config.toml
moe_layers = [0, 1, 2, 3, 4, 5, 6, 7, 8, 9, 10, 11]
norm_eps = 1e-05
positions = "rope"
rope_theta = 10000.0
rope_fraction = 1.0
parallel_block = false
init_std_qkv = 0.0258
init_std_down = 0.0
learning_rate = 0.00151
beta1 = 0.95
decay_shape = "sqrt"
max_seq_len = 256
Below are experts of layer 9 (counted from 0) of a mixture-of-experts language model. Rows are named router (the router's row for the expert), gate (a neuron's input weights, with its number), up (a neuron's input weights, with its number) and show model dimensions 0-255. Each number is 128 + 24 x the weight over its row's rms, rounded and kept within 0 to 255. Numbers have three digits each.
Before each expert's rows: a language model's description of what the expert responds to. This comes from a sample of Wikipedia text that the model never trained on.

# expert 16
What it handles: Articles, conjunctions and determiners in running prose, such as the, and, that, this, first, previous, next, while, because.
router:142146149129105136090126122127103126108101128165082156142124130084153102139127110119127141170122173101109114132146124091109105133097126137125181117101099096129155111127157128185101143120124137112094170127130092076125125140092114115108095165154124091099111100112120123138176076184138128129126101098133078130104184138130095085118141135117123122106086109142105163148149124129118098117164076132140129102145127122125172153144088150116121100105137166102120164164128123097141103109097127091131142075132105141132090116127116141151113144098160128117125104151147141137122081139101103084170171138128155156120138114116128137094155148149123146147124102125162109065097089129145110133143132133144159106149130137133134123108171090129113134099160150149104144141141122143120111118119196
gate0:130151113114146146128120132160145152139113176130129100097182125111095177102127163164138097161093149118152110129156156103097117089081123125161107152149092134150094161127139112082143131120103116082109145174131126071131114119177120137128165132167129150132109111056129128169129115090165137127112130113143133126041110105168112143121163122121151127117094128109113129131113097111110149118119179153147132144140100112173108126105108111137114130092156159149120110165110156105090136119097156140082104134089142108168133125122120120178137141133095100129134176124150098109101152109132130087118141115180120150147129110128150123135111104109131105135097101132113155112133157155158129141120157137122137122151109148141103114162104137130138148123172157140098155103142111113127120141093084
up0:093127096122142162143133116105138130090127136088127157190178143105133169101123121133154124145110115105098147152138127128127134133101135152115126152125129110152137106149101123145145124152120097112151129158119133113131119094127103133210125139085123109160115135123098146114079149134110116126142090127133127169109111131117134130111185150152091153140130131123145077168122144119095133093129170141114160190125112131113123093140104105152130166088155185182134182165125088103143088107107121151118162144086139124155101108103104101113115180161095118124119159100155120143108115119124086146117104140109136177064135127133171115106089114099113074130160114132127169133113140129136126117077143130165138103128101092116131094123133147140146143115128126103123089104114132116133130133116109

# expert 8
What it handles: Opening digits of years in tables and text, such as 199- in 1996, plus the verbs was, is, were and been.
router:125111103204136145118105142141127123131121140130132109113132136107119130125123116164118197128126095145081143128073117133122181126114138125125132095144100108128142102086138135067126168134084111156116116093096123148124155118136136097124142116128144099107075136139134161151146131132140132124107115112151155102154142148164149123097117121204132125113158152181135177082095124103151144110145125141125164137157135107122133143139144137132144168122131128175155112122127159129170103145134110128164108119081131101096159171094141119141124111164154099138108158147140131076121123102129127106124101127157132129026088135115157096088117126156126130109141100117113102127095089135151117124132122118134120130116119158130150128123131120148082149117127176173126111121138102181139100132121152
gate0:129137112138119153156140136120161114116101139148144141123091099113143108067127139167116149147111176161104118130146093122121115149116137121116074126133148108188132133120102103061113141083133085099112112134106148109163117114161115170112128115128104142138080159091147140145130163081080116129082090107154099126129119145154139115143068130114141108151137124117139118144153090186109168127103150104101147121163111139121126154189129123079120136144099110122124084096097071116132163134101143092128120127114135124153132143141125136144106115145077123124097142143147130144116138095154096129087124149080172132121103134141138113144102129081156128129126135110138145139074159116132094136126084159116145123157116112183105180132119124136148114115134080131133098134127127142117131130111158
up0:095098099132143120143108105120128144117141106152135134175107169138085097178096083125151146120096138157104128109140128115149141125133108137175159079093105150111122096133164120149112120133140153144172106150152110162119114149070144146130102109128157089094126144156147084111133114160127107131124104130125151109090126172143114160138155127138089144169147124126154118101143175104144147098182094064091077131148125110149105126110150115144116155137150166147131152148117129145123098112187105154107158095126109153133121137082152171142129135102141078082143112155096145154142137095130157099130128147160114118107132143125101151134127144166093118129171183140138106131155132147131112113127125125076145142119110145117123093130164130104143163120149141110121129141173173128109115135138131

# expert 19
What it handles: Articles, possessives and commas that begin a noun phrase, such as the, a, his, their, its, The.
router:138101148109097144126155146110134116141093141093143132165137121141093126141168109140113124120132116089125152134122120106148115139121136209150146120144144160154046135100115110139150108131137141111129096108105154140150095126120138156129148156142117152127148148115128102125117141110150103143123146132152130148137137131118108143141125095176122133130130141146145138130124116101118071100151150147132142140107132102126125142126127108150109126138048132143054106189120118132176140095146115152192101161137013125131125094129124113165125133125150125043119140157088127125111110098173116139115149109121125102128109146146105136120112106129131128184113135126102134145120111156111110128100147113117096143105104117123127128184143142159131142116117111150182136148153108172121122147104131
gate0:122127153174104153138140130114128120104113095098156127105172115112116132108126117122133133140154089101085137133095136158131129141140131110109129098137155182149142112111121139111146129134132119162135129135126109153123122108097152155146160129151083128098102156096177108137130119074133110159118112060116136146092120083119146139138120107141151102145074129137157187112140138085132126107108127127124153126133138153145152138121118101153111149154075162100080074079107129130105154141111164126142149126108122133109113118126129164122123091110140094139124126122160136059188090108157150111135173136140097083112113164157100124131131113126150155130125100106134173128126135136161134094121175136156105155128117113097120089137143137088086166151117101156145159121123100167062142110149134
up0:117146153130123124152115132111129083129128163144123153110133121115126087124139104138151116092108145176141106086141113169139134157138132115122139101138113130129123168107117141089180132139144123129112158111131135136114142137131128123148139184151154134127155109143136139154113132175169152161137111126113156125144143136191136157148111112154147152159110130128109121086093145146115203166113117092104113133145131118147114151091180137113139117112167123127126152147110142192142123073126104149116094129129100164136107092141129133128138108084133100075151201117091157100141150132123185121122110095157133140148096138124100121151113183130097118147147127150146149090116101151101113156121070141141127111091105127166097145129116135133161117091131111128127133112117173116141078156189116

# expert 13
What it handles: Table column separators, table divider rows, and section heading markers like == and ===, plus United and New.
router:175133129130119135085164159117137118109125113134113121101146156143107124094120124113174046135133104124187110135129134138109118196145173134150089136168132167098170136110141123115150123125097131102108108152122146087173108073120125106107136141144160098134109111142121131119133155096118141119136137137145089103131135160110158151106113140107135119132148116181125084116125177092112163179169093120110109127169124086118135124135144085133126165118128118156137098129098118098106142158131134120131152139122124123136106074138154133124135131159125124021115164137147135130119163146074095155134133110123120134138133142149139129156203130149107155136143119133138120178100101122128152141147105162125144139133121140120134126070114111160118133137153134122124142115150123160147117113135108
gate0:127172116124126134126130126129116130099156127117158085145144135175123150090124133112141094150146110145147143079150118120185145103107123147129111139125099098154095157145165084088160125175123133131128130144110164120136155148137144149147179138164068098142126152160114114136145056143115121125114170155105120169122147151147157108133121159129137092172129111136110143105182108112146089111127153133119137162178151123116113122068118111117154119143099118121096153102129096112104136105128084124086097112104145138144129134122143074112178155124093145132107086135148114133128121071152099136134139147148153120097140138095130145118104114072086151124147083168097113133114120144139127153154177141100146156117174097138150094138116133120131153133125114146129151128090103118160131134107140
up0:138138154089141123126122084120134146181139135139124134103118102127090117119135110129115118136098150133129096132134104114115126149113140140158134162118157154160131087111082121097122163141100165128120166125177126156154082148125099074077111129147145105140128118134143167083120159139116070044150112123144137118085149158133095138150115145096150158160129151157136063110125140100121125122144111113119100095149089105184114127132119128119074097133128147149125156129154153146188069150113126143127129145102103124160129141162161128132093149101128133122164147166110095108109145104132101157167137172159163160171128118135138104138139130108133113127098091124135126113131133138122134093122104122095149156102112112119103128169101143141127151137085123130146177113099150129107157136111122